{"num_hidden_layers": 8, "hidden_size": 128, "experts_per_token": 4, "routed_scale": 4.0, "balance_loss": 0.00273, "balance_bias": false, "router_noise": 0.05, "lr_router": 0.00107, "norm_place": "pre", "attn_scale": 0.125, "init_std_o": 0.0469, "lr_head": 0.0204, "schedule": "wsd", "max_seq_len": 256, "z_loss": 0.0001}
Below are experts of layer 4 (counted from 0) of a mixture-of-experts language model. Rows are named router (the router's row for the expert), gate (a neuron's input weights, with its number), up (a neuron's input weights, with its number) and show model dimensions 0-127. Each number is 500 + 40 x the weight over its row's rms, rounded and kept within 0 to 999. Numbers have three digits each.
Before each expert's rows: a language model's description of what the expert responds to. This comes from a sample of Wikipedia text that the model never trained on.

# expert 2
What it handles: Determiners and possessives
router:483475533497470534447422437531522437502511503432530582436521464447497445526484587544426548500531460432543443495456468549522453438571524446494513444427506484505472569517525449550519563525426495499491433522534464532531507479448502518527500491534466494449497514500472448516458514553484516507437529545539476464454506428503529532480512509522465564462504563528509521482459469537538417528453
gate0:531421461527489519462461545445525483477462451487532524486480497482517532481463470469489512437542484501520451504543540521496539479552552516415496469490513506395482500562500513482452502558461537481507494537519464562464563581501511526566499486503483510481448458419532394445601409527498463549533505473536488542494494466564463483529508466482492463542505622522505503439533563533513528462487
up0:472477498512486527503560520557451493574585497521503400525512525511496460499481501433606517500554478449416548507479572524483427483405544507611485514530539493517500510466464489482473520538506512551471487466482520502564496467446475528554478478470521576538525503502493480435443484501552448554526532499449573500460495476557498586540540522512479573513500534438511539537525516531514510496443
gate1:570510552470447575466513464524508497520441487479510480496498537511500434561453469524448462461479478522488491522459551494488461463537485588508475493484526484502439469433570512546480515496478563488492594538481481530498436480439458510517481491489523575534475511488583545484488545601437481455533461482472532479545497447523563528545504563547501521529501411563551455542561552494409471479517
up1:549515463518487497441446474532500450605527486485508466572494507506513449514533540557521519375501473495539482467498534486500462468551483540458554526549487512541492507505471467517486573534453503612539499531528618475531486494466497455531545472508489521449522461518457486561509508516504453471455464402479437476580512547512558430508501580498475455499533493504513480457510508492497442507413
gate2:461511538455387507555510506492487448479538495425521504500506551440519524499477517477508539579422486531490516462496463521507453503495494462529499488495502493472533546510526420515404481487473483556469530465480514557473512474419488529545517456524552551501510480520530497504480522471495467451540453488515498488468540500555546395495477442517567588408469478443540617542522542498411465519482
up2:462454462555518472507514475526501453541462525536481468486494459458486525545482528595540540460470461505597396433503548516519440411524520551439518546564536469530499456531533466476501549464503530455386472521499500522416516531502548471480450509525493518511525502434521495483582520500433464517544486447532514450499515522460475476431483511522492548511532615458494480504526448501481521543470
gate3:435453506556477473537556460512510586446537531470478468483413477487493532523559516450462491604528484549584468501504501408503547446458503460445483511527441439541509510609519518521504482455508495439540540442539486534444532490484545509454480484510490480419476537502500480496506470468419555534535540496396542498488525529486489494514479494513477449558524486543433513480564471473531522498549
up3:508536494566476447492464566501561523528509443480495439584486452488472528532493447553497483491512546500449552476549415463494555570472544580526511488517488520477482583424493478472505443575448532497585463502567495448480471505545479542511471494454450470619512532566516478534476502468483501585501475551491594526495551533481509524488507517499484495496462514513493505542479579494561459475470
gate4:543471467442422500496456468464478568500548530537493446524470515528514461460459508511544516522474436487553536440473473404456444520478449501483481507540506541558471438599540542495564498466494513517514506487520526450503489427463500585496591513577487511499469514514512508539482492467547489463566497589512498547496509557492507575494566521544596478504567512455485498521475558480422496550514
up4:490491523542540447480509433544445495509436456435594493442502538492539475502465500461459500449505522465475524476514522464499429570506465503442481484486478431481508549505528562437507475520525472529482484569451501462554465536541506508562491513578570468510540529500535499582479602511448446501460445545486482499522446535481503501501466483568522487414469514553505550438584520484528412499533
gate5:498470564516488508434554524483495466559579472429532511498494487482540485499483537486502468547558487516459452444537513442498569429452535518540549487457470540500555550482470427461415502533506541604480509505512520482564545526468551529471536471517564487528470497569473469531513521539488546452427511434511473523508488442512561410523545541473415493492507466508559544523520520515590490513540
up5:464508523514529534531520545512587483575457526437532550490513475428520534573568439494501548559495556530487542482484406466507438503519474428501448531487497492457475539491522490579495567576468482574568480494551567489546492488554462533486542499475468506520519435546486556470481449507429493487450523558538450484562478473482551481468538495496527486509540558565416528470550502499499513544504
gate6:508536502509414515485528554497572443582461508393521453542550483460565419491489486495556512500445473480489445447521539526491521514491557603543521451463505486499498483525471474436487490514489598542485477534486474523553475477499481515439430492581459563515546535527499470479577471480482520548461445557530456517538492481466535441559511544471506455453559519472522473526534500485538432493498
up6:462584439581536459493426554502530458507440544500484465472483483533539456472521525537579546516442517534420501462473503475513458556457525559516573487527511517542512448494480528542526552460509515482440442494515433450458534514478455576463477481497499483490511523526474477476555504489476426510430451465450501515483491538410529505551536522548576457480467504521488531503531518420483586581504
gate7:484508494497526504503466521440486491442532480464435550554487532532528526583556531482481504522549466454439538552494500504502465454450584530513471530476501472472517542460473522508446438484489519485488517371476443525448529491536602542498459439565498446540478506525574472524420518492442424474561484546495620542427485505566501500503533492507487515497469537521531555493522503519508462455521
up7:498482491518430459482507552481467486457534463421421448454552514517492462595495530476403501527434528526458477471501475530478452489553486507438456484477514557512495460500490499404493486507519495557512487545508464517500463572526458537515519504516565577467530488507549466551558530552467485570516558458496395528509424479508617417532513516503523500507507459522498518487468462506500563540483
gate8:547523556458507528494445507451520501510474501561551462502503531461572504464500503454506456528496469469471448520482472501454479440602479478510452537526483474490471532558531490535538472499533540446533470485498474552503594402501524452458443485467538478465456389492441472578534515451494500436435570522568571449500514444533529510471466509483547455544548514471474509504525512556419503446475
up8:479477523487500491487505517551498538476472444505450545505494495502460561541493475508527451405420491515529493550543487459456554448537581512522497504535487517536471492498442584500519453476541511554421518550531528505514447379553493512495434530531538452477459482448512456478494498473482513604471528533503401502515598493535493536460473514534538561503474489478539422478553479437530499432509
gate9:458475455479526515531468466524507497511490451522509577546472524518520420538544517519471476526490516494481527419464495536514447553444546544476501462506469458539478534487507577468474546508521480478493543474527499444565613446509535596454571512498516576493469585457541428576525465526503490448509469477454472529473419577516485555547500522533508459467489494489490523499580471522495539595521
up9:493544457552474511508492500485478442415521507498504416483451603442562537479572524480457452437504489568527493461512519491528474500463552561445495454544522479567541542518482495476475516515527430415458553510532565524502521548534432519448540514473486572461453512516565494474523532475451393461499492561499512519517489540500452461453478454495462442471557484521534449488478561464538531506471
gate10:503511476535520533511493446498573479510496500416566504539511503484514496488454474536493478536576496463466526485463489461443462523439577592480492509513495523492466414563480514541465445523451528483499472511498439518433536533556549454615520442487447528532545474464444535462552473568508474467548495480541545482525497478485507543650498508523521482520562495495570558435505500501528500494478
up10:487539532455523515510512488531514457496521442489582536425577522463511488468584404493522553520483517508531562542550512533627551460555491535492459527482512462453571450493525468498518477459442452515462514563515521497488488523514512541597514504534511450476528507463483508542581497530465475614524523526502474501473464518472569483511464517565535513466515569496471525469440548444526528475546
gate11:521442468498447537490456478484480552568529490519524491461414514509475488458479580454556547440499563492567463491419460445509523468557518493434553471493445484502492552563510419469473539517498497523524498486470525534488482531560430489470521528514513476426549441512469496515477500515493487564517423530449419486477560454535423553479531441496494515467542547493468564581452444510475470507449
up11:424464528519423525480450481453461532511537554542464468537423530560505545529483491451506444498599521475489444507532498478467450375555499497573579464506501491514491568464480461458484577485493487515530485507522494523483538494464503487467532495482462518461562473504501552518529444425528485474453541496519509490498489489461578538486497393478428472536494544447464518525418497511462457437479
gate12:575496471489475486428480527517511462492474477487469516515558490528382508500514511582444497550458393505538505481523426533462426536523502515541538502500536507474495538458456513581494527487470525597487605470492511559541475519452493469606466493466537484498450532533483521566416462547499482491527422500538501538495577507549463442453522485512502513479556500511537490504488502523492459441527
up12:556427536527438419509510569495486530504604455543447485490486483487456580458524447545486500566530494448468488513563568507470481457469485545516545450521519454514495559540493369498551494475485474545551494488541464499517426493464470548521469503513494533516480551444498481551478509562430542528527470490414470551423517469502464429454470476482536491500487500545450457541487522498454499514527
gate13:413517471478435547536535450458540453527479562494477530474516516494487563524455497516535497566501496509418500512511446484463456396565536540481539525515579502501518556504516450489553492502455527498479496511508514427471511471448504489557418501463485441515444443532512459465463502475512538518570463544410509415521514517480499458503469478473422477488600562469581488497469521486448469531544
up13:504565575472450520455463526490534514546532552507598487549490482466490545495484504515518522532557582498462434493454423559510461573418494478478522584486498513531444533501485525463514466530547406450455434550472551492468508547498479461497559506487541456556473478461485493502446504473479578514509447507528485571479551526443492507440492561547512557549510523533483460545526575504444492526521
gate14:515511487506501490530593489521502504409556539466523484536502534524530521527470544491430538454479459512477494535429396472468490516491497523596548465431478441527520481491468467490494481490567506542503400472476583551617525497527445490482543523493478525478528461483520432483521482520509456555519546524560525474507472490436517513552514469546445540509492451588426499543558537508540468497531
up14:530554578511422481480539454504536488523567564483507541556483421535532510509541476523442436525454485527545374437472504535502525446489487517496548441520429567515516465466476562484464558446501544477463508467452488473534496503484558526428466489582477522520515462583534509474537436536507535455486522482484442475497509505522493557458465502456524428411527532488502525473538442484527531501483
gate15:494494483456442517569520504551507508572520509496543535499521539529492575525561486505479552432429501466484508570419447522519496499481460434452561464430545542463510454524528514493644550469441503464440511543477517477576501532543486523407490494505513552478561506535550525467555499516486463500521520506421512436521499457530501495531453462475531548503518529580498472459565455517502501519469
up15:470513517548547470544430512538492546475424451538582514448480465496515443477469533470481470477499525537558505442595539530495503528466473574445492561433472481450473445446504558516387530482470518498520479474527504511513514467436487463557510480545500491502534474490453548535467465508543516461485488462508581558493498607459513474570482460493498522441445523507418483442471513422474514524499
gate16:485504574470438576512544563503478454471450540478520459462547573533440490514559504524501518488510492449505504507480457492464549411483576525531524506457464466552502510554475475471458494443545398459516473534487510569552507480542429506456519429493472570521464553508506498521453519559583483580481531534486495440510454431468493477456463485506446536453539479511554478507513534454514472459578
up16:516500480448582520488488528488524541514503516555503453498428587501523477510531484445476500513574472528545441453569563500523502515487527529456470549559464558564543419506493519449517495541569577440511452445446550480463481493510423520484475558532544503466506550483507460498487502498413480521524583505487462530449565479490474560473560505458567465508503485519580513490489521558468499412526

# expert 38
What it handles: Table cell separators
router:502489485460524465508502473543512493539518523482461552523469562441518457516554513476508550528520478538520403478594514512436541525517468500469488466444448538528454460501585542508429411518470451473556490508523453467475463482553501467569508540451459526529533503462474532517449460490587550497451520543487510538452548574522453483431561452468531557503431520530470539473568494444533433476520
gate0:451472502434531530463453546511518537522523461467561475578535496516531551430509447467497470553452498485500494519581497531486525448472506469529539460596540460531477467475429474459477408468521427571525514510500525448470474493518521512452494473419476509488438497520554498481498482475495504519509536518415524487497538528401559534548526531417463544477409459485446487469518474532499588540515
up0:503495496430439462496454524488540538521500535499432532456510427539484422516536534509505459401493465482478478520437513443449503515548472501500614492464417521481567496535589548468507499537530512452534456540433517510515484531523511524506468513441503471396539496514449485478486501502506553490504432487418430488525514442443480498518533498456545504432438543473553491477506532563481533567499
gate1:426495491553518563474539533546538445596460463500531525474513481460539451479493504485460511477515546567534515511556525544461528436456553439480500460543544518472489540452496482487534492531490495607505530537428469515507464539519405409511448592543525477432486529527535469515515518520513430439524480515536510571495486463567445487474541520485484465470518487550459568547510478421513513533525
up1:508526482528468431477508452444512527540500427432565438539475566460456524432541444494508459509522507502483486447505500480497537535577560497558443440485582459547399504446489518500468488543518488464414533486492407407452502560505495508474598560469520479510444492465538513540496426520514497428477518515464495449480478518470533502580509488479493496497546536570519490481500483500477502482511
gate2:515501594471511550488571483406608514525476525556451507535482443450534520458463481490494529504498533591546466492468419449417509553570455481511498491493463508465505531509469544516404436494496434546526479471521482520528479451506530480442516496507407547486485475528582558467490464488490519511430445476479489522535507489530470480520481496508457460532466462492397522509561480522511461544500
up2:462523450498501448489543539562522522499426408486486517555492496488529495479499464464462530603481475635456461549485487501485499554444495491578522555485474464457468467537522529480464481509536476461481539529489491483535562503499459538512521487463468578540512438542443469521560495476476538473459538455428498559517476574490504531449558496515476517488469470476464560502499465384455457539441
gate3:490502540443586539510520484539513495506501459465550528544574488508544481448481418456526482478463460541424474458566535553558477477487518477474438482426543494551513464409471483503556545423593490531531518467466471524543491445524464440470489477606522487579455528452455487515411476476500502494511445517483496436480523486463552501492486523453505558477451491493505540490520435457558521486506
up3:579529523572444420520479476466510518539517552545508484569501544455444495513565568535483464467522479541480558566506439545548547508446523500512492482541457528529487557571494477524495484494463519576541527539451470521523572504479520439436515538472470427531494491488532480474452555518476617528465536499540468548492475500506444506549504511507504489432569458496552582510567485493491513456563
gate4:473450510543527513490557466539476479495532509446459500474461503474542497445537488506462529483476511505508511469504518429506526448464463510556517521479509589406445508528529505537499382459493490496491454485447516498438412431513423544530535507518479513518567495483576461495508568481577521590368487487498494519545527511414484490538535464507544481505487460577508487492454485534515453438507
up4:583549556512518572457521532456512480512554410447488609484508499507507483408543515522490474543438504485462465474544485472582512511560521527493583433547521500478537506495456538450567454540498495465467443441532522482509515537483511463474457466525483514471590484501538497431549483466482486491455551458413484542498519561493512491477484490557465497577531578455481509518463464495507462490439
gate5:464524458476536510520513516518536492448504528389417580532486506501581446474493478538520524497471529493530479463575528567529520529482553469459532522428539551454478438479445455499479460482491497535448442538480510487525463490557379498474539464475481502467526493630466425478499480523575511497485461559502428458594532542520505517480482441545516494501533474524478518504503453508530480472506
up5:469515514488436416436527479550524495529517501491437506543489471488589425551516502483506451456438496573546503488574493542546496492507510498499454545479443495419423474583473487454441464425525606490469583475500448519522510490484440528480523528486525450521549492524443528538518505559534509562530508484488519517429437491503480563425527547512506493506429476454506510514451517467520538539472
gate6:471518443423476480495548515517501536466507487381503552479501456384497482530507507430430481475416518507484515542535462487448499469486536557555470517481473510436558548544521559526477498470501425524503480523515466537449501550495530477543472438469441429473515529399477535500509476471510479499448474504493579421509471503496556480455501509513472557505411489437465495533516427504456523524533
up6:499528424513499460467569538534517462508507534527442541535585541449485542539537459520483462508558550517566484519511489513481408462473488489435583504523481527576465454462475477474430466505505531482445585530508501493496536522497455491557480511512530454529531461507523508397484481500480568446546532465518488469490462497474521438449557537499591485520494432522573472530516403486543454487451
gate7:529541534411483494467502496503493510489543455509482514593536537500464490472510492536483534509501438555504497498481600510498505494513402470560543478469541533506528540489512486467544516505519428492510508443504411527583537445544524431540528521540533551466472450560511391479500532460450471526515522494545415527508423493530506572453556559515466523489477423551448497576529502538530477485489
up7:510565499508446523453522493507465521511489460526533525564527551578373541469478480509492377442504473509449484438552545469463480517461542480545485505445509500544455521549497537507515531530500447487532533506505597500467495476498403554529465524489498507399464500459513528534520553512499470544475479512526484486502456541419513476538546491569541456479492472545497505469411464435437534505471
gate8:481504459527499527431459435489488484431462510540455493443446520443525550465482525452519490503555556506531503515509427527425460459493517459499530516526463473422464469438461532549520510437531494504492509457505501470577419555448530612509521525486446444550464527463498567464530473462502545468481460484486447498513493542563554552514484490540499538629485520501494522462595506537483478515483
up8:425450490479468534520445485478492473512488558500491473410502515537464506491577435519516476632462475448486580527426497454498541539473556572510485449518441492559493516543495489479519598543482513517474507496501482445533497513518553478525386511482553514493529473493541508541501566516444435464517477491524463496530534546490584524550475513476539545491454492575559472523424537497517494484479
gate9:425466443482485512545500510485536521488510514551551501483573519434570519553529474524547529446487522492494465525585497558445501552466521463535432479486415535530473462464499501390517497456444497467503414479501481558510497519582521449529493498440471570487455455460525486479495437478483443454481451528531620509511494482446558558516562486548483539458465479462490511540525509510484539545506
up9:412513474542433472430562528544566492481492577462477516543547438520478562518458492486484445560547472457530558551466479531559519557510469520450468520453439482503495451493540433521491491517475505511544477515464514450472534488487570481479456439441537488491564566455520550578558517411551485451483538500473472500439561525537436481543521475475447500520563559530538508514536456499471514504500
gate10:546503495544529526484497470549524401491524439517468498520545495472530464505496427559468486446493516568491503473539526478531533491457553528536479478480503519485515558486510544498531496520550525470507497424557459553486453529550398498521522489572553522490555456552512624538494452485557440479451475485553602523496452525497429496570521477517425431519462551559480482464476449491510461512519
up10:481552525450519496440501462530483470536493481470500508467553503457474535534488527518427524530451514440561541430594605493492499530521533461542461471512422532527589516469481498502433472522505497536514519524553432505479463530428534530500399482490497535486480477550567525499542448520506510442486542530444528363534453512479571418503508475482480538474536447493465519511513493512459482472462
gate11:448498514514528517509506493461512521594402501521551453522520433482501533539398514512459492518491426519507439440496565525574565589467487505521471461458482478535504506537522565545492459542496466581535544536432483524561484460527509508407471467522537494450538496533555463516529461386521492542501509454461467530455486535458468487442489531450483536511480492470418512487511447520478476513525
up11:485463501489478384497502441440515436551468490485531461547547527491486543584518533493490491492428477502554495474545489468467517550498461439570509483472543505549544439501491461475501489464536589417494436499477534481508521481543498421475417460486479478508483501495532452533495462586490518504559475534538531573511486515480481490498520523622539464478425565512503452548526506501549552435518
gate12:512479583565544441467524475485500493436505472422486537532493448546517545544492485461489499437455477492510543527563465513489425460545458449481555474456454496444567489550527563491404496509476477559483486531508548545447419537485444502529554459579476503479451492549494500506511444449430489504532474472485583522427539525514539506488484478495470543458399466553512542485517472500526500444483
up12:510516568554521536492515425517460441522484548506561430504457460468488523414494495504436511471518495548511521517565476482424441493578500548541501503490414493562565527518456497525589592465450528494514492472531525476472520497489533588454473532449538492548574495490508471445492510517518453429520502453448544521496470515542538527467467538493424522427568495502483485506441485495461517574476
gate13:573435528551500510460490490514491471563448557487526455505550504446502473457542462481552519487589471555381498533461501519486478459487460510525562457528542573523474486510454585496490425455516560496519533487485547480448476518534493561545517462497496507498534536547568408469517450490501519477500541434420479515513441472469518518517512421573510527517467539566483467498577482452536465489521
up13:490533493456478557482514511557530463516550425495493611470469449482467490562421537517471478486540409489453461409476456490516509502442523568565472425493543477535517521470572547528509460456523545511514456472449564484538516428504497545499500515569499534517519494452458505507462464495507514488537524472492525503568451517406495444449462504509456447523506473426428453433508532452497492477512
gate14:469486515481517506547477459519427437490478531478555555543490523504432521422472449449497477484516480499536442515560464572504506440459519482552500517454432518495471549546528476519432451483560492532477501409492520485426521486472527472545506475419486497531532531505510545488497506540558413499503394553475436507509532442519510507511548456468531537514480498550457426476482482481448394509421
up14:521475512486426501486433578574484461475500506480499544578513442445518472499458544524546479527523435518520480537537470489529561509494503507519462461550557537435500548581492475514476468526522546455552556526443451493526643521506580496536494514473503526532483527397535445457454502515504496488533476491448461508488507394480492555502488495523497498525441502558463586437460465513525499494485
gate15:521513461516532467412556496491540469541549448520463469469492530572518490434498494519513556445432493587503472473521519513525444505472626457552431472469469485487509525497483508520422456554506483527516488462488457463549468490543456528604480522476488481500539419487531508491472564430547491535544552544452533530476482462405490494486439445552468508493508522555474510486468479550510446539551
up15:554493499535522540484484376532540495510573523514468508544446512552489507520516522474442576497471501560431478431468482545458543525465471552565502500530523488499571551509539561540573548436493540519486524439531481523577502533504445461570445546515462539483483505502527461498535562447503455472483509492450458515527549474506551522450501592490481504455457476475499540506390510523536434500490
gate16:452498556465468522553416469515452500574472434510454507516523485483492375399534496469485480502499489543525508485486556565445530490496498494475501530494509554555451495507528502511430500547549486522501439427496498582499488446530461481569529445461529539553458496448525534559535526528579541535428533530480490572507523533457479454560511559477544478464481500506483470555535496535572490461461
up16:480515415510497515434537546482483493501449525512450445516448582557509478470432567492503493510502538427521492479522509473497446494478547588562576491514495512576525550487451547541472486483539503478547500460456526508586453451508447510559491467484512506489547533519448499501549532421514472539450433515568465467524567506496443458492523468501522495547479452550554480438533603514468551524545

# expert 25
What it handles: Determiners and name starts
router:521532508533519500519533506522473536530505402482533599370476505457467502496532561476460546573530487442462591427528555489432471574553583474494529465510484571508468527511488445535517518507543442485521524476503478506525506510503520484483415520466520443489526595518445516498523536539526535516517480545525479536482458565539569482504553535516479483509497475456515477491517546512572435504446
gate0:574576528541503464530528471463520454481468431524428470476541522463479488474494554488439478511615532496519481519534541495524543478484556489405537439552468519539452456535519509546501517485502468624510490513497488551520569468486439434542526497446562520498433487594474501556493489516528542475458515467530499526528500555489491502589539480467460475490482419494553491445507516537550501476470
up0:482438523526483536511480585525543501472514475419551539480520442490492507476484465593570478548532460465531515520470449571519477571562514472473497496528465557501492402533445455509510513452516510468505471491542526453488538501547489564516483482466497506528451525399506556524503461526514483508439498502505583523512509470433476412492509495531501506485508600490568550529536557507460539445396
gate1:523572487439446501529456500520477429459484441508506460491445542410511503520560519553526447501495557479516489433572577523498432480528547491510431570463523462443487505515551425582531457550558518536503500428490495518479451472516503564509460476446482486512487531464548581532451434535448499491490488480501430496512467538457547509470450500514453502513509470523524593548552528483552498535516
up1:469425492462458574564546527499536461464489500493532473514558505467484507580496522507536482511498507492507571549502475510536463501523493549577506523488483438550502553573539520524562472449476471480543489502493564410443497515517573533455414508485614540473452524478502523460561510474498517512540530494442484503600514534532419530456495571501528569464461587534517488468504488486475497519445
gate2:526468467571480554533498559421497479561510488493523448572550500474520449530449451551443576393516542430480537501502513507478561560456502451480420523535522543522459472524554510501537417598446498490403480548523443460480510510505515537539510466473519515547446502491513506443458536484508496436532513483492493502469475528591542541513520516506540509460532534447457455483487458476506500500561
up2:479501467464458472493488418522488483479516497506392470478448481475529506489459501538505499459561502604532477511393517569498526541548531471414472500522549508522502570487549494498442522501464475486534468485451499560616461507543542438456451468418495498535508444470549459501448525533505516481491574505463547463550504489519490518539561512509516503450447421494538484419480488522523509426511
gate3:508440491484529547480540511533544531465473489494409522429495498488491468439555467507513491547513502468488544487476502547462501513479577393562485537446507530485467535397533457529471530517454449525453507500560522553457432527501464505507433513537557438538532476511493445513516490533506436516521461530550448442445473403457398509515478453560514522510481429457499478544479526443457477495533
up3:468603419412483518447497502527545459552495547466488414491459505466469460472466515513585519546464445442555562528594474438461468517548467548531512549517508559502498453477437537503552494593461490421508500514514523418480459507509534475485468567471487503490456484478488515482504509548519523579545457469490495486468501444517518456455490457520438475521478463531528473542507466564488497497440
gate4:480568464520525431524517459489536518422547496432512484522459556498539473471534454487518481499518511470514565509492476528463471487489456494500526546528466519518576441477509498506508473467497504512539550571524523524540523504514452532461466464520555506430568444577478497478512555497576521451546556503400533473492475448489485508495426514549525564504592333481444466470501495520522494533476
up4:536548534532494528608586509497528511455550533552544427437599534502459445511497516520541457491533468523543462501473596516448503495465490533516522439431483563512525486546547482522514530521537468454483421518524445451513491523505505480511526517499525488445550515466522421550589559564489518444470556512431489535571487486493539518480510567514475516520457580506484468500508482534553506514549
gate5:487485520469519491562466526482519525448446500518514399500501546481457476479482533466574505479542527530572458538486522481467496520487472526590541503511454489511476539495513560490510548584516531551495571514497521498387531561462478483490467524523537450418494546463561442487481428472575492532466474599551538508481491456514397469473450419493517537550468491575492494491506498495501483450550
up5:542392402518469554452456457486433490494491467454542488519532582547528441552509523513484551506453487535499503501510482459506595463445494481561477453433490477494438473498483520461477561506498517520468449590485546493497486436569514456489529501491540518484491433567554495495479522480548481476513441524529469435509510530516484547490469500586527536467501429528539539480484428458539478525588
gate6:445510448514512478537550483496513496528492469496441482443482475573496484435530497510526523464481540504444599502550566496468511498423560520586513493504472510386616535483469496514539539590442531547534522515514471512471478530515527499514540555472506515499469529541543477579539550403574562502495485509468447551563543555469468473511538507551470483522476531472512507471521453520449472510462
up6:490558580499468514457528487461576476464542488591541478502465535508546472549518542532504467513459453459458552468526532508459513398571511511506505484474509480514507456577478430479441542495478531523530502467495490423432518535538507487510525473493497500433495459504544471482461440424547542495495566459459629533541505505463556456534520536538519549508491482469449511516506554438461567487569
gate7:463538507522455519546519457531562494463574514513587502393457509478519496447510482541438493507522463498427491426543559563485487551512531432523498442467485518522507481471446483471524486457496455596470509471627484451554505520518518506491507574443521470510505529482517500491517527456489569482463510453522492526546415488489475527597485499504580470533495531519465440549507473544539440493529
up7:442497482573486501475550544462497523459509543446466442494483508521554544500502533440458514486558521475486499475418459590475470481584461452531462559537497496522535555466463502503547478589471525457503504454494456522506464443557482507513509471470436428513488587399487495517466382479482522543567473500517553515453502502473511523491503465481474446519449539577552505527478410471496486496500
gate8:502538470498510539488557530504591528491545445506545469445532599528554521542520448444533598518427525492578493500480471464530489498495405470517467514428552566501495496486469497455541460533491406551488486484554429456567485508483505432548461512517493478519462481416496489493533450521500455485474484580478482519497493570487481554440460465505496462459472487518465430493520513479464568524531
up8:496536577466413398483513517525469489519521456450491504489507417392539516467460510525543498503499405486499481479500453506457537441505486547520474524439518535557483501431458522438523470466503482447502487521476442528530472462512468529436504465494458547589562477465431458481570464499555547492482495507512546508529523515551530528438488509537493486496564490449431438457520512588439521525498
gate9:523538507562481493523531535408520424525556561520456572557513449483513484488512492521507505388499464565518489427468501550521496533540536465495467497529516580549549531478479479487488433524503471515441518555499512487497464506424461445470470479468496435473494487469448430449518454493530491438475479470552506511573543436489588430507520457441446547517499487548557488556525483503482437550526
up9:448451526524486444544473562504467522532539479498522530524551448480518511438493489563494498595551512515529476566494528444491512567489457543435543487508554455417481476506472468489539519533428531519509520487428501519521504513475501538527466602468496452513488560459531516489550480412453491546565528495541572491486498540425485542505419545466519501494446486517614477502488469509539588481533
gate10:509450492442535517559537421453511442497510469475532520460518552601503536512546487522529523515557520514450509464469513505486483537479483443539497482480533537467548533472549421518527556500540455492503432447592528393514449545456487451493454520499549458463461513462548447494498398469571492461411468496487435473483493547557457517483496507547468489490470501510518483543546559566527441519496
up10:532497490528436541529455496507531465478450419482516533537509492449444505518456448460440522465553477539448460500488497452446490545475524450452483560532523452421497527442508555499480518479457449498489447526440501482421545581483477427503481432542437501465455474523565529594523514511513550459520542451445505555513494529527535478559475544509472496514544528450481518432500558428523519496589
gate11:502540550502504455524492451531564493528531448525528536486511497489597441449477465427533533549587502502489555492475528477582458582452504549534409509449566565550495493539437505488551426477537479538490472434563475539465500532464537474548517504461488531438450500513522453465570516553480527491513478523458509545548496468439506571527453554499441479447530527493524420513503524494531496502519
up11:445536443521514505514512532481518526446526536397498461516525497462494492504497523498473508466474506505552583505533501393585554525561448445459485567499536538473478547519458478424555421584410444484430512516469525524546469488521437509561519505559469483446530513464482468482495500511481526504588517466542528513499450494548533499479517441496411475547539477552470502484536429546498509493486
gate12:478509474479495515563526470486537487464501501543459517487501477496490458549467478454490541445552532459529454514457557443488474486553548474485561582481428510473494510573491515512499432483587511506543422441541426599478517456520459499491550499493540502453521497540536540507482438514537590531430425516491547508524495515374482528416534454469522504483463476527460499468481553478512462483564
up12:524477470565583536470564495512496486547557390471549488488506547493537493479508463514513466570499470490491579554462479435504510536474486533571523488453494455458480453470424480463492491449496522505500541454483547503553474481498505486530488482490549470428480581450566557558471537552473531493474472482455460483542461442545549480556447517446422604509505436474508548526470527454514517462541
gate13:536504482536458560504489470497500518505574538479517552437480495484613446426575477523546538465471573445525563552512539563484425550568500497556502457550517522534529455460522450482515481532493451521525497477505487529566511558536508531422486512457576554445493497587502525430501390473530497468496475536456530526517479480461478499505538495477416499482497502526507438553509486510492435500480
up13:527477501496574513521515530466478528491493487478525413516468515467559505448532530541578426481487477468462566504520481574520483480543469476516508502445469438506559472546567524514537524488500418505591502445482530481540499472491518497508484465572457457476475554566541497508481493555475569588450585448532539541527544521518447518455471451562513617556484489499544540534474528499496569490510
gate14:457515497489574513505512469378460504480504445516526539498441494488497484500570574523450411529507415511477526511506540503483505502502521460517559511528537555533557515485520453496511501487544510564511539454512561384463491504500478486525479423521503516455516490511479484495501561493477557497469505452526496515552505512553537562463529396607409579536445478489464520479511468529540553511550
up14:501461524449465506523557446438569520528566462518456487503547437485505508531459526473403489521533459499460462515458527482523466527496520486574548440483523550488495448572493533489412539454487426483544526477474510498523499530521497571507484525443527533452451484467473458539498529524488571546542487566510512538514541519527500515486527551394443432544546554572582464569532461487535471532513
gate15:488508472500488510508476472546497503481510470509471494486491555498488466551497557451509523527496498556451550510527463544486464561487518445581528494514437525476543528514456460588431458497444422470546525447544514496481535511582460589551500483487463451498517565488546455568525527456541504548472451506475500496524500476476353446532469468495539514490530497458362505492516502506525412505517
up15:494551498471535530491537471474494505484527459534441488501537509565504562501491491558531494470478479463512413488601467547496484430500476579375541554431533523569496442479506559533499498516534510518497480493508494524566427506404540488633498542503469439456552474468457492509484469561435510528485473489534466535496521508498574495494526499489467532525500456471438448462504437530506491455509
gate16:482541509481520496525471488459508515528428433560544570499481531476517526447494516528553526514511516485448471426576535527454455554490505499584519486481507542487477482425526439536490519528428525441570460448451503430496536475461527513536472415471522497563458492488499508512458417596479567575527495578527580582543477505463503508505523480496462434493503487502463460526455454468499466543475
up16:557447582513515509504553455510501477567445537503516492522458532451504526498476454495556450481499515516480493456555471521502522477571386498563478501449504531523469545486478438528474511462600494453469546462460462499526513491495458503494436476487549458563515472512437524487503501497521502433424513567544508519540439494499558578556516496481491575533521502457473449496567532521488406520604